{"num_hidden_layers": 20, "normalize_top_k": true, "n_groups": 4, "tie_word_embeddings": false, "beta1": 0.93, "batch_tokens": 131072}
Below are experts of layer 8 (counted from 0) of a mixture-of-experts language model. Rows are named gate (a neuron's input weights, with its number), up (a neuron's input weights, with its number) and show model dimensions 0-127. Each number is 200 + 20 x the weight over its row's rms, rounded and kept within 0 to 999.
Before each expert's rows: "gets" lists some tokens that make up at least twice as much of what it gets as of all text. This comes from a sample of Wikipedia text that the model never trained on. Tokens count by the router's weight.

# expert 81
gets: ".", "ph", ").", "S", ";", "T"
gate0,236,169,176,160,203,230,195,195,220,195,192,191,177,221,204,207,185,197,194,170,156,224,156,204,202,230,203,193,175,208,213,214,167,233,172,215,172,180,217,186,217,195,196,210,169,160,220,194,202,182,225,175,193,188,168,228,185,218,166,182,208,219,200,183,202,173,193,212,212,182,213,189,200,231,203,191,205,186,216,226,174,170,224,231,197,197,202,196,221,202,229,217,205,161,197,199,217,196,214,224,181,197,149,196,194,200,218,177,222,221,239,214,198,203,167,195,191,199,203,200,211,164,222,213,219,200,189,181
up0,198,236,207,167,219,211,204,199,180,169,206,198,153,222,217,187,173,213,172,195,177,202,237,174,191,194,206,190,198,242,227,173,203,214,187,189,202,156,189,176,167,220,226,215,182,167,198,176,200,192,175,202,220,216,157,228,220,235,203,204,180,215,178,186,197,221,188,198,253,179,191,183,176,221,170,194,209,193,223,204,197,217,189,199,213,171,195,191,218,200,207,181,191,193,190,196,218,185,213,200,167,231,191,235,187,154,193,188,187,202,221,228,224,217,218,193,194,195,190,207,203,173,187,196,206,169,193,171

# expert 13
gets: "z", "g", " K", "k", "om", "ni"
gate0,238,205,174,200,216,193,188,214,181,209,214,203,151,213,212,209,199,215,194,158,148,196,179,168,225,215,188,196,204,207,231,195,178,203,168,214,186,199,207,173,220,235,214,198,182,192,214,175,250,193,193,165,203,191,175,209,220,207,197,198,197,252,177,211,229,182,220,205,218,209,196,188,203,218,211,187,197,205,222,228,188,192,219,196,167,184,194,200,202,187,192,220,205,172,207,193,225,214,183,205,180,201,157,216,216,230,183,168,182,221,244,202,212,186,198,183,156,188,215,195,202,174,240,224,208,208,200,195
up0,219,261,185,210,229,215,158,185,173,185,221,202,213,187,202,214,192,203,182,199,213,230,249,171,196,182,198,189,183,222,244,195,198,219,200,176,180,177,186,185,209,234,218,195,207,167,204,238,207,185,209,208,184,219,165,218,224,232,237,211,192,227,205,192,214,215,203,191,228,160,193,203,168,209,171,181,215,182,219,187,220,213,183,199,188,188,196,212,193,193,220,206,208,224,186,204,211,219,201,188,176,206,193,199,159,174,224,184,163,210,173,204,218,204,215,187,202,199,218,189,218,170,219,209,238,179,213,200

# expert 27
gets: "\n", ".", "==", "===", " ==", " ="
gate0,223,204,186,157,199,190,188,226,206,196,207,192,194,201,187,210,200,203,215,164,151,223,173,192,202,206,184,202,184,207,210,196,163,226,154,193,190,187,205,137,198,212,217,186,177,175,223,184,227,204,239,188,199,195,176,212,202,213,183,185,166,219,198,166,202,196,226,224,227,162,185,186,218,227,183,213,210,210,232,214,174,231,182,218,194,190,196,190,220,210,212,181,187,182,214,217,183,191,203,216,197,186,170,200,172,204,173,175,213,194,211,214,183,162,181,230,181,199,206,200,234,193,225,221,239,172,215,194
up0,175,253,198,201,220,213,175,180,210,173,181,219,188,162,212,184,200,241,163,182,180,226,221,192,209,165,185,222,177,226,225,179,233,225,180,194,220,144,169,168,187,209,221,229,203,176,216,208,194,195,186,180,206,221,175,204,208,191,214,181,199,212,181,179,207,201,176,201,217,177,204,199,214,237,201,157,236,193,224,184,200,213,211,221,202,194,187,221,202,201,193,211,199,191,193,194,211,194,209,183,184,233,189,201,172,196,229,231,183,238,209,227,215,185,195,182,180,213,211,208,189,205,195,200,190,169,204,168

# expert 17
gets: "g", "k", "an", "m", " K", "r"
gate0,236,180,180,161,204,191,185,227,207,195,221,185,190,214,217,235,198,222,225,153,167,219,176,163,197,201,173,169,214,215,210,212,190,202,155,217,170,197,192,185,221,222,212,200,182,177,208,160,208,187,214,177,187,196,199,224,176,195,177,219,192,221,176,211,197,183,232,205,213,221,223,208,193,215,193,207,184,208,213,204,193,216,194,220,185,186,218,206,203,181,198,214,189,176,210,207,201,220,197,213,199,191,159,224,216,226,210,154,202,224,220,210,204,188,174,207,168,183,209,155,198,181,257,213,235,219,203,197
up0,214,234,194,221,204,210,161,187,153,173,222,235,219,167,223,204,187,216,172,196,183,218,231,181,183,194,195,190,160,238,212,162,221,199,197,210,183,162,200,173,183,233,193,210,209,198,195,196,214,193,208,204,187,195,155,197,195,231,232,195,183,215,172,154,212,184,189,196,219,177,168,206,189,240,193,207,208,214,235,189,210,198,189,210,176,159,206,192,178,192,225,212,181,193,197,207,215,216,198,204,182,218,164,226,185,188,203,196,169,212,192,217,230,164,200,197,186,178,202,180,193,197,197,216,188,180,213,192